config = dict(
    n_layer=9,
    n_experts=96,
    experts_per_token=6,
    d_expert=32,
    activation='swiglu',
    router_score='sigmoid',
    balance_loss=0.011,
    router_logit_norm=2.0,
    groups_per_token=3,
    vocab_size=16384,
    tie_embeddings=False,
    optimizer='muon_variant',
    lr=0.00255,
    batch_tokens=131072,
    train_tokens=545300000,
)
Below are experts of layer 5 (counted from 0) of a mixture-of-experts language model. Rows are named router (the router's row for the expert), gate (a neuron's input weights, with its number), up (a neuron's input weights, with its number), down (a neuron's output weights, with its number) and show model dimensions 0-191. Each number is 128 + 32 x the weight over its row's rms, rounded and kept within 0 to 255. Numbers have three digits each.
Before each expert's rows: "comes after" lists some tokens at least twice as common just before its tokens as in all text; "mostly gets" lists some tokens that are sent to it at least half of the time. This comes from a sample of Wikipedia text that the model never trained on. Tokens count by the router's weight.

# expert 78
comes after: " ", " |", "–", ";", " −", " +"
mostly gets: "½", " %", " Votes", " Candidate", "/a", " JPL"
router:100170138152161194135087146165116130114119093102067084118141150145126135140104166195110152124115151168116150195119110102116067166068076132142095145153176136118118093139141131107177096094117134055128119114140150113139140128165100075089114149115123109143146131192122067130120129106102159177160128157134193147125101154110145111113165148167183118138142113165119098131138158165084146084083103099158202147174149105103178179116162075120113154069126216119117108155086059091142115094198156155075116088149087133094143118153156159065133103162165173116074076102124164102144088125143098141
gate0:187137116118147113136188176111130136075125102129051127115149099113133102153143115117180133147128146120034152150169114129107141192075134194119203162155138137111117106177162116138101066086141106071089136190192134097118141110140133171128128096126090116093104110125132144141082132130129065088125129112187114116072152162070150117164213116196120149126141123144111131131117116147146125152152141101104169156168180151130145158149107157150149152127155198138085179144123132099080091123086165096089115195150107128085169138115075164140130109182135161157087165073085151099146179143116140087
up0:202149086172130112136133170069114082066132095136148117096142143138140120099110126132119142108140155090054096125118147099151167159086148182148189151133140148119166063161131130159118078130140162145089149173173168064158138165158147142136078175132092133150151133110121103141091150158089099103158200140166152144112117144113148107193156110154120101125082057147095095187104120205121115112133122128108233178126189135087142157168148141087148197108126170120146177163164156103092096175113106086085111136153161168116149089137084135101121110144094104089152125069083148120140150147140132105
down0:093131120077182113097112135146084095123137136161138126114140080147108183158105151114099152105118134140104145123161168145114118085128064126152072108170151129084166104115163164100136087130148089106123117159126134145104172141158187139115131120093084153154130174098138082108106106116138111128078146086183192105151169104089106164107146176119150085124115184103117097122208089146170147156147140166115141181064088173138159101125144143128108199151134163120096102115111116149173133140069172150105084117184127122172100109136128185128149153134169144208015071158099170162123181060105105108

# expert 44
comes after: " |", "|", ";", " in", ":", " March"
mostly gets: " (", " ", "(", " [", " there", " wife"
router:158184110149131128154120081096079121175147173092095072131083116150120114113138150081161097074167115132135178119106126114104123118083111106147119130177180162178108132091146123156158149130115077119168137196128070095144098164122162128056139087138110147101110114091111073102116094133107128192073151117083206061159145137166111136161135129087107161183085080081091203126161131143107184144197130062147106141124142050187120109103103188159107168155105075172168142153160123097145104150070155153133120153113126131113094135136145113107104107142101122173122101107081085119137153124120098110
gate0:113153166130170176098166132137188126204147164144095145181138179134123112166102120131151158125165171073129128051128104151113112129158139136088151133123197117139122110104124107193175138137127096118117155156151131127109139115138136205124089117119180146159102091127123106104156163100200149019119109126159143148133143154131153130082135101150184091157094125096082143086076128133141155110180065096112109063081107084181096110106139137097120153135097054120180097078132116107147098099128114184082117156099174111143070131117088164145073064126147117093163146171131086155157155097150108109
up0:085138135101195127125154070151180134161137158118067140219112165237086108118107094123163138086174113122152147064125127130147094130124188130147173117036138118159137094084131098168151132157137118178126145096077143157039178130053114152108168152129121163116119159151106144129160128113147099086120131096160092164126149101136154104148138145118142066101125161081084107117107115106152156092144080093108103135128150124161098076076136155141135128088138056131191145095118121094077128134110182157089116105124199112169114113140129125103119132113188133150161115121140112108190129154088123095
down0:142142156150118110124146098135128174148161153105073133105147103124099144178111131186146171199089107131200100131099148149130108109113092131053126098102115087138127139160108098125208069092128140184089127118145110108128207107128125116164149070138183161082148108140089107136157130097166130127058146184099096132120094159136109104114120088152148094111087082143100111088091025148131127092153091167118179055099120130137136091145109156110200136135075106144155106147158111065127116061062149091144100154126092086118099168122094161136147135160141123092074153095128143138080126074114140168

# expert 38
comes after: " |", "|", " in", ":", ";", " March"
mostly gets: " (", "(", " (\"", " [", " ", " There"
router:150140117150170144164099072149095143200167161105115075124106107146132114137130136105197116078130118143134165144108135104130087123092127110136104131149158156187106146062158118150143147172109096083186106176137050135151112157122164126041099097138113142093110131073133106129125088149128163155073170117081201065153115152189146127167131133071152137175107091100104171153141110171133174102160104048159128143118122104152132096100137138203085175151077083151150096142151123089111120125064193148109108134117129131104078131116120144088067104132114115124142082136097084120156128155078084074
gate0:152146081062108114189117170177098117134106147208136107078097131159085126084103058098142152105113139099112132101133113125066051165136139090179130132124178166051073127109138141140171162103111092117192099123156100127124162175085138150092142132157039112108130075086113138149122123129141098110096109149105167141178156133170113093101233143108167085124144127129116139140131111118112151159172125099154129175103135090156101067128143124129115069095126083098187134150182113146112150137068114139150133132122143174121168149099149113068054099132174103154147068110141115122099153138116119143
up0:154148144107157115163143146141110147126081120108135053113091131168118150111110057101075133114130134145136138134142138144016078141146153090191137121091155117128121127125096080104168163106126133116221120147063112117091138122128150127086096183160095097105130076111100134108182128178097113095137109191094131116173158130141063123144107124116153113066134092126118229088167124122178159121122126122136113149096108064114069082141115132108117071162135046128214119163152186159123090134131129107163139143153099145114135177080119150135159163157125131125166098088130143125166140175127141068
down0:116107118119125141191122101134082178151132167130154140092122172074104121131169150113134048138168075093112144141057070102126126133143126056145171106140146145072136135158140115141209152123148065135113114085075149084133156085161138124071119122161152132081156127148123136127133142197159137129154167084130167110091145156065125138093109138062068120091118103156100156163114084126134124089163144150123116095152136130138118116095090208079111182160159121159153088094116106138107107051081160092150130121049147115189169135125096093140101118164100116084157098118189109165159089130080118138